Experts of a small language model.
Size: width 256, vocabulary 10601, 19.1M parameters.
Experts: 24 experts in each of 8 layers, 96 squared ReLU neurons an expert, a softmax router.
Below are experts of layer 4 (counted from 0) of a mixture-of-experts language model. Rows are named router (the router's row for the expert), up (a neuron's input weights, with its number), down (a neuron's output weights, with its number) and show model dimensions 0-255. Each number is 200 + 20 x the weight over its row's rms, rounded and kept within 0 to 999.
Before each expert's rows: "mostly gets" lists some tokens that are sent to it at least half of the time; "comes after" lists some tokens at least twice as common just before its tokens as in all text. This comes from a sample of Wikipedia text that the model never trained on. Tokens count by the router's weight.

# expert 10
mostly gets: " re", "|", " comp", " tr", " cl", " con"
comes after: "\n", "-", " (", "==", "B", "==="
router,208,194,195,246,200,190,193,185,173,177,200,219,189,166,187,220,192,196,247,210,214,185,207,220,223,206,222,242,192,204,183,223,216,186,200,194,218,204,222,215,207,219,181,178,159,196,189,221,218,212,182,173,204,180,192,227,189,209,238,225,192,211,185,196,191,206,218,210,196,184,221,198,235,193,164,218,220,204,183,182,185,188,223,178,193,254,245,220,218,230,200,193,271,177,218,214,175,188,186,211,210,181,178,229,190,220,189,208,196,204,202,179,155,226,218,180,225,220,205,209,178,245,229,179,180,170,210,212,190,179,199,185,169,203,178,182,215,185,198,202,221,181,205,183,207,182,186,188,215,170,232,197,188,181,221,193,173,168,202,198,193,193,225,202,202,210,180,162,190,163,210,193,188,224,231,195,215,180,158,195,216,179,213,205,182,196,197,218,204,162,184,174,225,224,178,174,205,207,200,185,209,156,187,200,202,206,183,193,188,203,201,221,200,240,256,169,202,224,237,215,195,185,196,180,198,213,194,229,186,210,206,189,174,223,214,204,211,186,230,218,194,238,184,220,205,210,163,196,184,192,196,192,178,208,189,207
up5,172,208,198,162,213,219,216,236,196,232,182,184,161,200,226,174,199,173,166,196,172,225,205,185,196,176,143,205,210,229,194,227,204,187,207,214,201,204,172,206,200,175,176,192,209,208,209,205,161,225,199,236,193,202,196,160,187,176,186,217,204,207,212,220,157,214,194,154,221,211,197,205,181,232,218,194,175,194,216,214,188,191,159,190,220,201,184,212,231,226,202,184,215,206,181,225,164,218,201,219,221,199,197,191,183,203,199,161,182,208,207,217,209,227,186,209,234,192,197,168,195,197,162,188,187,201,224,220,230,215,153,196,200,224,205,205,176,192,240,214,209,229,215,248,211,213,196,204,207,216,192,225,193,185,181,197,191,215,217,202,192,219,223,205,183,203,209,212,166,175,218,236,224,212,209,168,187,185,228,223,233,183,184,207,238,187,176,195,214,199,181,198,194,190,190,207,224,190,186,177,198,234,177,202,185,189,213,203,241,190,213,189,189,200,159,205,185,156,188,185,206,178,182,169,195,220,189,220,247,230,174,230,210,171,224,201,201,221,212,167,196,194,200,200,228,199,208,226,210,216,190,205,230,172,202,192
down5,176,210,190,172,208,168,201,218,219,218,186,201,184,206,214,170,223,207,212,174,202,197,195,196,172,200,206,204,200,200,201,209,165,208,227,229,217,242,169,199,207,232,181,176,200,193,219,228,176,201,187,242,179,195,215,181,167,169,214,213,188,208,187,215,216,189,230,199,176,223,219,172,234,216,170,193,200,169,161,171,195,158,183,214,184,207,181,198,204,232,213,201,222,197,185,191,169,200,191,229,204,209,227,174,204,196,175,185,190,203,203,230,198,212,204,177,212,179,237,176,188,186,153,194,198,232,236,174,224,219,149,207,199,200,208,208,216,169,214,225,185,205,201,201,171,180,205,215,199,193,140,202,246,226,163,171,195,189,201,192,213,198,220,203,200,204,191,212,175,212,220,207,215,213,190,221,214,213,206,229,194,217,221,219,201,221,175,177,188,207,223,135,189,181,184,167,182,196,215,203,188,228,207,225,188,218,226,168,235,194,211,207,175,173,165,193,195,188,193,178,195,196,201,201,208,207,183,186,216,210,178,198,237,203,213,228,188,216,225,139,195,183,219,214,215,221,208,217,175,217,208,210,191,205,197,188
up6,227,178,180,202,214,206,205,211,187,215,191,189,215,230,232,209,210,216,192,226,226,189,164,209,209,180,204,234,202,199,212,233,217,189,198,211,188,177,193,182,202,194,273,169,203,182,197,176,221,152,242,236,198,187,187,201,189,225,175,189,160,221,166,186,163,182,191,210,218,220,230,205,188,201,210,234,185,196,216,191,185,163,197,180,185,165,211,180,198,177,218,208,210,171,211,179,194,201,225,200,236,185,188,189,215,181,214,202,179,225,218,181,207,226,208,190,242,191,189,215,202,221,174,184,176,168,182,205,181,184,231,190,209,198,220,228,221,200,213,193,216,200,199,192,201,197,170,202,203,183,184,210,223,217,145,215,235,165,220,202,202,202,227,191,208,189,177,237,229,185,176,180,193,192,228,201,219,216,223,205,186,180,202,196,203,184,190,221,191,178,216,217,175,235,209,213,236,211,200,221,185,195,176,178,194,164,192,228,199,174,198,183,209,207,192,222,240,191,196,207,173,177,209,241,203,165,229,205,176,198,214,219,211,196,204,186,207,208,214,188,168,224,247,192,234,186,203,189,220,194,157,192,189,220,195,210
down6,228,217,220,187,180,198,174,188,216,164,230,184,193,174,220,213,204,172,189,178,206,185,209,202,195,194,189,210,168,197,200,229,178,207,175,213,219,203,212,230,229,201,217,210,191,193,226,176,204,187,188,199,238,204,174,229,181,223,203,221,206,203,187,233,187,161,198,208,197,194,216,174,153,222,165,210,173,212,199,181,187,176,251,196,194,184,218,218,226,191,210,198,188,203,198,172,215,182,196,218,223,253,210,212,168,228,199,240,198,182,161,184,190,211,200,218,170,223,180,196,204,201,223,252,177,204,214,173,185,219,157,219,197,142,243,216,225,162,217,209,202,208,224,176,176,213,188,232,202,205,179,188,210,172,184,181,203,213,231,214,209,182,204,182,189,223,194,201,255,187,198,196,179,191,203,169,175,203,170,176,188,179,199,214,198,172,201,209,206,214,206,229,178,196,228,236,195,222,169,233,224,188,192,192,224,192,226,162,162,196,187,193,190,210,205,218,195,190,188,206,221,206,197,190,194,208,196,209,211,183,184,227,193,217,212,172,170,187,173,179,173,184,202,198,231,224,228,193,202,189,199,197,190,198,215,203
up7,209,203,231,174,210,205,199,203,195,179,185,209,183,215,210,190,194,201,205,217,212,233,217,193,213,221,170,203,214,220,232,180,231,224,175,199,207,188,178,226,195,218,196,197,194,187,223,155,207,239,189,166,206,187,185,148,202,207,197,203,222,183,168,238,221,191,204,182,225,193,174,166,201,210,179,207,178,232,203,214,229,222,217,193,195,207,220,198,171,182,168,192,199,200,199,188,257,188,239,217,203,206,219,208,169,246,197,198,249,207,202,211,197,215,211,211,192,210,219,197,237,175,212,198,172,224,176,229,198,201,204,212,147,181,225,169,199,209,190,175,202,177,183,174,212,175,191,202,216,186,176,226,181,212,166,193,178,205,184,205,242,182,190,243,183,193,185,190,186,231,215,215,204,219,181,156,206,226,199,171,199,174,198,194,170,193,198,223,180,179,189,200,171,179,164,213,201,179,207,210,219,198,226,224,185,205,190,182,188,231,181,201,229,212,177,194,217,232,192,206,174,199,213,226,199,150,197,168,188,234,175,196,216,208,211,178,192,203,212,225,164,205,211,198,169,197,201,208,224,184,211,211,224,196,234,205
down7,209,224,202,206,179,205,224,215,210,193,233,204,198,207,198,170,190,174,234,223,194,205,202,197,190,180,197,203,166,244,236,191,193,190,201,197,201,153,151,159,191,199,174,186,184,225,221,169,175,215,205,196,220,195,224,196,200,204,181,187,224,169,169,196,180,204,232,200,193,200,170,197,186,211,218,220,210,205,209,188,184,203,211,212,197,214,191,214,178,236,226,216,174,186,211,185,224,166,207,193,198,190,194,193,210,222,215,183,184,184,191,225,169,205,209,191,231,176,222,189,220,206,198,199,188,207,207,173,190,215,210,182,158,172,193,198,191,215,191,186,196,210,210,175,177,212,204,172,190,201,166,217,199,176,201,216,180,223,191,216,208,209,169,210,193,185,195,224,186,198,174,196,228,173,208,221,180,193,183,178,175,204,194,193,202,181,206,186,193,191,180,103,187,225,178,212,214,236,211,180,225,187,178,221,180,211,207,200,198,202,207,221,185,196,149,211,202,221,158,223,199,183,172,233,203,221,197,166,185,221,208,197,247,214,212,190,190,195,198,272,236,183,218,216,170,213,176,186,206,217,205,220,234,188,208,218
up8,196,203,204,189,235,194,217,201,166,180,178,197,232,218,196,226,184,188,205,177,149,208,197,215,198,187,200,209,204,209,205,206,205,181,193,192,215,241,245,183,188,220,228,197,226,213,205,205,159,213,197,187,196,190,173,229,210,228,182,219,214,178,200,199,229,219,203,201,173,218,182,184,211,161,189,198,192,220,224,216,222,170,223,196,225,228,204,157,224,219,199,194,197,202,185,217,229,191,168,193,197,212,181,208,171,201,196,187,224,224,184,190,182,216,218,195,216,187,227,158,188,193,212,191,161,215,178,220,168,161,205,210,186,170,199,209,181,181,242,228,214,189,215,190,200,178,197,211,245,211,190,192,206,180,192,167,184,162,147,226,241,187,220,169,179,209,173,220,188,217,181,214,197,201,194,214,214,189,205,219,202,179,225,196,251,194,191,201,202,256,173,210,195,218,213,204,217,250,166,206,203,228,193,229,228,189,212,176,229,141,228,194,202,202,215,212,222,220,172,188,199,201,200,190,167,192,208,214,199,180,213,200,194,192,198,226,184,214,179,203,184,182,207,208,212,192,190,193,207,177,173,196,193,206,172,180
down8,195,191,199,195,211,190,217,173,184,154,215,183,228,170,189,188,166,175,188,150,214,207,159,188,202,193,197,178,197,223,183,235,185,201,211,206,181,168,183,147,216,176,190,202,179,214,196,198,222,173,238,187,213,190,150,172,199,197,184,188,215,196,180,199,186,208,210,212,217,204,203,184,168,202,192,179,181,208,213,177,217,222,196,203,232,191,213,188,227,197,209,233,209,186,209,148,230,192,196,191,215,163,226,209,190,219,193,207,231,194,160,199,218,207,192,190,235,206,201,205,209,196,200,176,192,208,165,176,203,194,209,201,189,201,206,203,225,200,193,198,143,259,177,210,170,215,174,237,219,193,203,190,208,217,179,197,200,235,179,187,176,218,196,186,190,196,196,175,165,217,196,189,204,214,206,206,207,184,183,200,189,200,224,196,209,220,151,246,212,198,211,184,177,200,231,224,188,160,190,165,178,178,203,221,197,228,203,215,185,194,194,196,218,187,202,202,218,234,172,170,212,166,212,230,164,186,173,202,193,192,217,201,218,174,225,218,224,184,198,198,230,179,221,192,230,223,220,206,187,197,176,235,188,212,197,171
up9,210,233,211,176,206,186,178,163,200,183,166,193,178,204,205,187,174,210,187,198,211,203,198,185,178,219,191,181,174,209,173,186,198,220,212,175,191,200,195,189,197,215,232,172,189,197,223,203,218,187,195,162,187,176,222,235,221,201,183,181,201,196,192,185,223,136,215,144,199,208,192,174,194,198,187,188,200,245,210,168,190,199,187,180,212,185,213,206,182,225,218,244,201,182,189,211,239,208,186,180,199,158,181,191,190,211,138,235,199,230,196,209,232,215,183,171,217,165,177,215,182,158,210,201,207,207,225,203,170,200,225,206,184,198,241,217,182,183,179,219,189,222,182,196,214,204,163,201,211,201,216,204,210,179,169,222,210,185,224,199,228,231,181,248,229,200,209,205,227,196,191,192,187,176,183,216,176,177,197,182,198,215,190,227,198,246,200,197,190,153,166,203,205,208,204,209,206,225,211,200,178,227,186,173,155,193,204,200,201,206,184,195,186,206,223,184,234,196,219,201,179,177,207,185,184,240,177,223,201,215,213,221,223,204,179,194,186,192,201,187,214,190,214,206,221,186,189,156,209,233,205,216,184,189,214,196
down9,185,199,189,205,202,198,186,185,192,161,203,173,217,206,224,197,183,190,214,192,193,185,175,244,179,208,224,183,182,210,183,235,197,216,238,171,166,181,163,210,206,181,208,160,181,181,189,194,230,184,221,204,185,200,205,204,202,176,218,207,183,226,195,193,233,192,244,222,181,229,185,199,211,226,193,144,200,195,187,258,207,202,188,222,228,226,205,199,233,203,203,230,190,183,178,170,231,202,194,190,187,209,216,230,223,166,178,166,196,181,194,200,217,199,214,207,209,187,188,243,201,174,195,212,231,233,161,198,178,175,175,216,210,177,229,174,218,182,205,204,197,194,189,188,217,169,217,191,236,211,218,189,185,210,212,203,212,245,217,209,153,145,161,194,180,225,178,215,197,187,178,208,199,189,193,210,220,161,190,206,205,184,201,217,209,157,164,209,210,198,204,190,191,200,204,188,198,203,237,211,211,210,205,203,176,199,186,198,195,183,181,201,200,197,223,195,196,204,184,222,211,216,188,214,201,209,170,195,167,237,195,195,212,214,188,184,191,222,239,243,178,199,198,206,230,168,207,181,220,231,189,220,192,179,232,202
up10,174,206,197,229,258,229,189,229,179,184,204,207,187,218,180,168,197,191,228,191,199,227,192,231,191,206,189,173,221,201,213,210,204,200,213,235,177,207,200,231,193,206,233,224,228,175,193,183,212,178,202,187,172,216,172,166,191,195,195,208,181,174,196,175,168,190,179,193,192,197,242,178,178,165,221,198,231,221,198,208,168,233,160,214,221,202,194,202,210,191,167,202,215,184,171,231,179,204,188,182,163,178,195,192,181,218,203,188,221,190,212,190,181,169,204,172,209,191,232,208,213,183,229,190,204,185,187,220,205,215,179,182,172,176,212,181,194,234,196,200,212,211,166,186,215,212,219,182,193,218,181,207,211,208,206,151,183,216,199,184,212,174,197,216,173,175,204,217,196,199,193,179,188,237,196,208,214,192,216,197,174,197,172,213,210,194,200,182,252,195,190,219,160,260,175,233,207,186,200,211,185,181,202,193,180,186,193,191,232,216,218,174,199,189,191,237,200,229,210,185,190,210,231,221,195,221,248,171,173,218,225,210,215,228,197,206,175,187,190,226,192,232,224,209,176,201,190,231,186,214,182,192,183,189,226,174
down10,186,208,188,235,194,232,217,203,177,213,223,205,220,181,172,236,193,228,186,182,216,204,176,221,194,185,202,195,184,215,181,195,174,182,183,210,203,176,217,180,196,215,212,214,212,164,177,190,205,197,201,226,198,216,197,242,194,223,205,175,178,189,181,243,213,153,217,203,172,159,222,200,233,216,164,189,214,225,192,209,212,207,210,166,227,215,201,193,228,189,209,188,204,200,166,189,207,184,192,150,167,207,206,237,171,188,202,201,180,234,185,198,170,198,202,175,224,210,231,223,243,188,187,207,188,177,205,204,216,203,193,208,206,162,200,244,196,213,232,210,197,200,188,207,195,194,204,207,195,194,184,211,185,193,190,228,200,172,244,184,172,169,168,219,215,202,175,147,213,199,197,188,204,207,181,217,237,185,206,202,209,171,193,185,147,195,191,206,239,178,192,163,166,242,185,219,225,206,177,194,207,183,190,193,222,185,207,204,183,189,238,185,188,174,192,204,218,194,227,203,171,200,235,228,210,174,184,189,185,191,209,188,174,220,197,195,218,189,206,247,190,223,216,177,223,198,208,210,175,204,169,221,182,212,191,221
up11,187,220,200,193,213,160,168,234,220,206,178,193,197,226,215,195,239,233,230,192,176,214,178,196,179,168,227,206,214,201,196,174,206,181,200,189,160,188,228,207,191,194,216,153,200,208,167,152,204,192,184,199,197,192,163,186,205,205,217,226,175,185,172,218,203,228,164,197,172,206,209,217,186,228,228,203,180,211,190,252,200,193,232,196,212,205,217,218,193,193,202,145,234,226,183,189,193,220,171,206,204,213,155,208,213,223,213,212,212,171,225,202,199,179,237,243,179,193,180,189,218,227,229,220,208,181,182,179,179,189,227,231,187,207,190,242,213,174,177,229,181,191,192,161,194,202,210,209,188,199,190,228,188,211,244,212,189,201,187,183,203,171,167,212,201,178,202,198,183,191,178,214,209,198,202,196,182,180,206,197,185,218,173,209,219,160,213,211,168,226,194,228,192,192,194,185,208,225,225,201,192,226,197,207,199,191,161,222,183,225,206,177,219,232,188,192,223,192,215,213,196,211,220,168,207,198,206,197,177,217,237,215,205,193,187,234,147,198,202,189,208,208,198,203,205,185,201,171,216,206,176,187,182,185,190,185
down11,215,214,197,200,196,214,209,188,223,218,230,187,209,179,185,173,193,233,203,187,199,195,204,199,206,171,224,210,227,197,220,211,159,177,178,205,212,181,192,201,197,208,214,196,215,210,183,203,209,211,190,182,193,165,214,207,191,202,160,193,208,186,183,245,184,194,211,175,202,222,211,205,210,216,188,220,211,191,184,177,214,181,178,194,166,223,206,184,211,182,210,205,222,191,215,217,168,233,190,203,213,176,180,188,180,195,190,222,184,220,213,216,217,186,175,236,218,196,185,180,232,221,198,172,163,202,210,176,183,189,196,174,237,156,178,185,204,238,203,198,159,185,199,190,206,244,200,159,245,200,200,180,187,234,188,163,195,193,190,216,206,198,205,247,169,225,191,154,171,221,213,196,214,216,212,229,161,194,202,230,158,255,180,211,229,216,185,185,137,201,225,209,172,172,180,189,196,214,200,191,201,209,217,200,183,201,205,218,229,173,188,203,201,205,219,205,191,235,204,152,195,211,180,200,202,211,191,190,178,231,204,174,169,212,184,210,164,204,191,186,201,237,197,204,226,191,185,202,170,215,186,201,216,176,215,233
up12,198,213,177,195,216,183,231,171,191,217,218,186,178,215,231,205,257,201,242,197,223,218,207,190,206,172,177,213,205,215,197,148,205,181,200,211,180,217,225,177,179,191,229,194,223,190,209,202,200,177,216,178,174,205,175,207,263,208,229,196,184,191,193,205,236,204,203,209,148,210,229,202,205,187,165,219,221,202,218,251,250,229,198,207,227,184,210,193,186,193,173,198,209,200,193,227,216,201,159,191,222,175,190,184,199,214,233,205,208,210,223,201,217,195,201,200,188,171,207,158,241,189,174,201,189,223,235,221,200,183,241,208,180,172,201,189,216,186,240,174,214,234,189,211,200,165,201,199,205,205,200,222,185,217,210,201,203,208,206,189,203,171,189,194,232,241,200,193,185,207,228,209,228,179,211,170,208,174,201,203,226,188,217,216,186,178,187,224,200,164,193,206,233,241,191,171,210,222,201,201,209,190,204,190,216,192,191,221,219,215,225,220,198,213,212,181,238,205,209,189,185,200,212,220,194,189,210,235,175,209,208,204,182,209,212,197,204,190,213,202,165,155,236,193,183,218,217,195,222,193,174,192,177,209,200,233
down12,194,225,162,219,202,198,182,226,213,189,221,204,174,181,218,203,225,182,229,194,202,189,178,197,191,177,205,178,197,190,221,174,237,194,206,207,206,219,216,189,196,216,208,199,190,194,182,217,188,169,225,222,183,205,211,177,204,184,220,169,153,183,213,201,231,228,214,184,200,160,181,211,221,214,206,203,197,224,217,196,227,193,200,196,216,170,202,183,195,172,169,227,186,213,220,162,234,245,183,217,227,197,166,204,184,172,188,179,210,181,190,197,190,165,224,202,201,190,195,185,190,202,177,199,234,214,225,197,195,225,173,186,164,210,229,199,226,196,190,247,201,230,145,188,216,214,195,237,193,215,159,187,197,196,181,199,157,172,165,194,207,187,185,213,203,192,197,171,199,198,198,179,228,172,165,175,206,192,237,210,247,199,196,225,149,167,183,220,210,185,189,180,183,200,162,163,167,196,202,167,195,180,181,179,180,172,208,182,208,192,212,193,223,229,232,174,198,244,183,196,182,194,218,213,193,188,205,203,201,201,173,183,196,223,205,225,182,185,190,203,206,203,223,189,205,188,202,208,206,225,191,196,171,203,214,235
up13,195,211,193,205,221,226,176,194,181,194,180,204,169,208,189,192,175,215,216,199,208,189,200,206,209,178,191,186,203,198,218,191,199,184,164,177,199,226,193,229,197,206,190,179,204,193,231,179,192,185,213,182,177,171,167,191,180,210,201,195,183,166,212,198,224,137,208,194,182,230,192,223,168,210,211,202,209,147,201,215,176,231,217,209,217,179,210,178,177,178,181,183,194,215,183,213,190,180,206,232,230,236,170,200,158,233,218,172,186,185,176,154,232,197,192,184,172,190,224,204,189,189,221,225,177,207,215,211,214,237,195,202,241,173,198,176,228,210,224,193,209,198,229,206,222,204,200,204,190,181,184,188,186,216,157,176,240,231,196,233,211,149,228,221,232,224,191,203,226,185,204,203,209,218,211,223,239,201,193,214,195,197,203,217,188,200,172,230,219,212,173,188,217,203,172,211,200,206,183,238,204,207,193,174,206,214,188,197,199,198,210,191,201,205,193,167,188,211,206,181,177,188,210,197,207,210,213,203,196,184,155,252,166,208,218,196,228,220,172,181,166,188,227,237,182,201,213,185,172,209,200,207,179,212,222,238
down13,177,195,206,209,219,168,223,224,176,230,194,199,195,216,262,225,214,213,208,197,181,183,177,195,223,200,200,181,182,168,208,185,189,201,213,187,250,216,213,197,212,206,176,211,186,199,169,180,192,171,210,167,217,223,179,196,213,199,169,202,207,222,165,193,187,165,143,233,193,182,188,201,198,173,223,203,194,174,226,196,194,227,180,176,178,202,204,210,188,224,199,193,218,228,168,165,181,206,180,170,197,211,191,191,226,176,235,224,189,226,204,199,202,203,188,221,209,185,223,190,205,170,202,199,209,252,209,188,220,201,190,170,198,196,218,220,202,180,184,229,210,219,176,222,231,216,185,187,200,173,203,212,193,160,209,192,196,220,199,243,221,194,193,223,220,210,188,209,216,219,198,197,155,170,216,179,181,225,200,192,192,189,222,217,186,227,194,157,213,200,199,131,191,185,238,171,206,213,204,216,204,201,182,220,250,184,198,202,190,188,184,221,213,247,147,194,195,235,205,214,196,188,204,199,203,182,202,176,195,187,197,206,203,203,203,207,187,200,212,172,222,234,204,199,209,231,209,177,209,173,230,178,201,203,197,185
up14,217,191,198,186,222,242,163,205,195,183,182,230,176,195,201,207,192,167,158,208,181,218,160,176,182,164,215,209,221,203,172,238,201,213,222,203,185,216,172,156,198,190,203,211,183,201,194,223,221,215,245,216,208,217,180,180,174,185,200,231,207,182,209,179,229,186,181,164,212,226,187,222,188,192,194,182,189,164,227,174,186,212,205,192,211,204,198,192,215,205,204,217,178,193,192,240,196,168,160,209,173,191,193,196,179,198,202,164,181,198,201,215,215,171,220,232,181,213,188,153,186,174,185,218,211,210,207,215,221,177,194,242,168,208,172,216,180,202,225,204,208,187,196,220,178,232,224,210,180,197,193,206,214,198,205,159,182,185,190,217,158,199,222,199,198,200,226,178,168,192,197,211,236,188,219,198,215,255,198,195,221,204,221,208,192,182,238,241,161,206,193,198,176,189,177,193,210,202,208,195,190,199,198,198,174,195,210,214,200,193,215,184,190,175,181,202,197,218,173,169,169,181,207,220,197,186,175,199,179,201,196,187,217,216,234,209,197,227,165,202,178,223,216,219,193,169,231,193,219,241,208,239,200,229,202,214
down14,186,223,219,217,213,248,187,203,212,164,199,200,208,196,200,212,166,180,199,209,201,217,219,201,208,239,204,186,255,185,201,224,165,210,208,171,193,221,202,219,162,177,207,206,201,183,177,207,184,202,181,205,204,229,163,185,220,205,219,200,192,185,147,174,188,181,171,169,185,226,222,174,190,199,227,217,167,197,189,185,207,185,197,184,204,221,201,174,203,199,209,205,232,207,188,221,203,221,193,186,224,182,214,185,186,190,205,185,154,189,185,194,201,184,214,199,184,218,204,199,149,160,217,211,191,202,182,219,222,248,233,201,178,194,185,198,201,192,214,150,214,186,194,212,232,191,208,200,234,190,190,194,183,197,225,172,193,204,193,174,205,195,156,187,220,214,190,186,211,197,196,207,204,202,205,201,190,167,210,191,187,195,207,206,184,217,202,180,191,224,140,162,214,217,203,190,165,193,178,214,161,183,207,202,200,199,160,229,200,249,199,180,165,185,188,201,225,218,186,185,209,166,203,179,198,174,189,209,188,198,176,237,188,215,165,217,218,187,234,166,239,216,224,199,234,233,233,200,186,211,180,210,189,197,192,188
up15,228,219,204,212,210,223,206,168,181,231,201,210,206,212,199,195,198,206,189,178,239,239,197,187,209,177,174,214,183,205,228,224,191,173,176,181,174,202,193,173,155,183,237,170,199,199,214,201,211,231,236,177,183,187,181,185,182,194,204,203,206,206,221,222,232,190,205,210,188,182,211,245,184,211,230,201,210,195,215,200,220,197,199,185,228,191,207,183,188,176,183,191,179,220,236,196,196,234,217,220,232,185,223,190,186,215,210,210,175,221,206,224,221,201,221,198,202,197,216,229,196,180,190,201,186,200,189,188,197,175,218,245,195,210,229,182,193,180,210,200,192,193,186,214,197,163,204,202,200,193,189,214,194,252,233,164,238,199,170,176,199,190,199,185,224,187,200,215,191,170,200,181,210,178,216,206,218,205,211,169,185,177,201,210,234,138,221,217,199,216,211,189,200,234,220,198,232,196,206,173,223,191,164,228,178,172,196,186,158,158,226,222,201,211,190,226,203,232,194,218,180,216,220,224,201,159,186,196,213,172,207,207,201,190,198,187,149,177,251,215,175,199,221,231,212,210,203,198,217,202,228,204,229,203,218,232
down15,186,190,187,180,196,221,182,201,210,191,210,228,166,195,189,198,217,195,205,187,185,208,142,183,193,178,152,195,182,156,172,154,196,182,227,223,186,206,164,187,217,190,183,216,200,205,203,223,175,191,206,221,191,188,200,177,195,189,199,199,186,169,206,197,177,205,171,186,223,199,232,240,191,186,193,210,183,166,178,176,175,225,202,163,218,221,197,195,206,181,178,228,191,244,199,150,217,236,203,180,222,230,215,225,221,227,229,203,187,230,199,196,226,179,217,195,152,238,232,206,167,191,225,212,215,199,191,216,210,212,187,199,198,191,204,217,192,221,181,228,168,166,189,177,165,220,188,195,184,212,175,212,216,199,204,200,202,195,208,174,238,178,193,184,218,188,220,215,218,177,191,214,180,209,230,228,224,192,208,183,225,185,173,188,198,214,220,174,188,209,200,174,179,207,225,223,190,186,202,180,200,197,203,218,187,211,191,205,201,218,203,178,220,184,255,194,215,161,178,212,204,180,181,200,193,240,214,194,180,221,211,210,146,210,214,187,192,224,173,216,199,202,191,196,190,160,236,211,207,221,206,215,218,212,191,216
up16,175,215,205,192,209,191,171,208,169,188,185,188,237,198,194,222,201,243,191,189,218,228,225,207,172,183,190,201,216,209,235,227,187,186,184,162,210,190,197,220,197,219,195,202,225,191,190,174,181,182,196,213,188,201,208,200,217,215,207,245,212,211,212,177,223,165,195,177,232,250,179,192,203,211,222,200,193,180,200,209,216,205,190,174,193,208,187,181,193,185,178,180,221,197,183,207,178,155,205,209,219,202,199,206,197,198,186,226,221,169,207,211,184,210,200,219,198,200,170,192,193,218,218,174,194,202,213,180,205,186,193,170,187,213,176,182,200,214,207,210,155,241,248,202,201,202,193,182,191,185,214,192,217,165,194,145,183,187,172,207,202,179,201,166,214,248,190,164,187,189,179,208,237,242,174,191,232,206,190,233,202,219,183,194,213,185,185,180,240,213,196,194,157,235,186,226,226,208,189,174,199,206,228,229,175,193,188,190,247,183,189,200,178,204,193,169,177,182,214,173,199,184,199,212,234,218,208,194,182,175,234,201,219,214,209,202,162,187,196,187,207,177,201,161,214,244,219,196,213,166,195,219,201,220,219,171
down16,237,178,183,189,161,179,170,197,174,228,169,188,198,213,178,193,214,172,175,192,214,215,209,191,217,214,200,161,200,209,194,214,231,208,176,199,210,147,184,220,231,197,197,217,219,224,215,176,229,198,189,159,197,202,186,222,187,220,218,210,201,216,223,223,188,194,185,215,263,187,181,199,196,189,193,176,209,188,191,211,184,193,209,209,186,218,205,180,203,169,208,188,232,206,186,189,207,163,173,189,236,197,186,194,224,200,206,234,204,199,193,230,231,199,190,219,194,195,193,211,217,208,175,229,228,226,211,183,193,185,226,216,183,193,214,175,251,218,235,205,171,187,219,215,200,212,229,195,188,242,172,198,191,192,219,211,204,221,217,230,175,205,184,194,203,213,187,178,215,183,236,185,197,187,190,201,214,180,189,203,204,195,200,173,208,179,210,199,135,176,198,204,170,188,208,232,226,202,209,198,222,213,237,220,217,235,224,197,203,198,185,219,169,214,193,233,235,190,197,187,179,191,184,192,207,169,184,164,163,188,195,218,210,220,178,189,165,201,136,182,225,190,201,222,207,192,221,206,179,226,163,200,181,208,198,191
up17,189,179,192,199,153,200,218,212,181,186,172,219,220,167,212,163,192,206,202,163,190,230,194,226,231,251,171,202,200,190,184,192,191,208,222,218,170,237,231,204,180,161,213,155,214,181,227,221,194,191,165,206,210,231,196,194,189,206,210,191,174,201,191,239,197,193,186,200,211,187,178,150,181,194,176,154,193,186,192,191,208,261,206,205,169,213,213,180,215,199,182,211,190,196,177,207,189,205,207,182,217,175,169,222,181,184,175,239,185,184,211,190,202,173,213,197,201,207,193,232,193,185,188,199,163,184,214,170,211,224,181,196,197,181,161,178,202,225,176,206,187,218,203,206,233,248,167,212,204,194,209,199,192,215,208,184,214,203,202,198,240,189,249,195,161,193,240,229,185,195,192,173,199,202,174,214,219,166,207,200,211,191,186,207,219,197,210,216,232,215,205,210,193,198,208,202,195,189,214,203,228,197,187,203,208,220,204,223,232,217,187,178,208,209,215,183,186,176,168,203,182,218,220,185,197,229,218,238,239,189,231,227,236,197,208,207,173,195,195,192,204,227,207,195,201,189,193,215,189,214,214,211,245,201,198,222
down17,194,167,191,216,174,175,199,199,181,214,186,250,213,195,193,183,196,221,167,184,257,234,135,212,190,217,196,210,201,176,183,217,189,212,216,203,188,185,196,191,211,214,205,240,221,226,198,196,208,229,180,195,200,168,197,199,207,215,229,200,198,191,171,194,210,200,199,219,208,211,210,175,193,164,219,182,202,208,211,200,189,201,179,186,207,203,221,232,224,212,246,205,227,183,166,184,186,162,218,223,193,218,214,178,220,162,195,195,233,202,200,179,211,176,188,176,203,211,195,205,177,185,187,220,178,195,196,209,190,173,189,189,173,166,206,177,199,218,221,207,170,197,184,199,190,186,172,167,184,200,164,195,227,199,182,191,209,206,202,220,214,193,179,203,241,222,175,185,211,212,206,190,167,162,199,189,210,187,182,178,212,160,222,196,204,139,202,186,206,227,195,188,224,170,214,240,218,197,202,173,196,179,182,230,211,183,191,175,234,206,231,213,237,204,225,169,207,186,166,228,161,180,165,186,191,217,215,201,211,213,236,206,233,211,228,223,232,200,204,223,214,189,217,204,197,181,205,198,213,176,209,211,190,167,207,193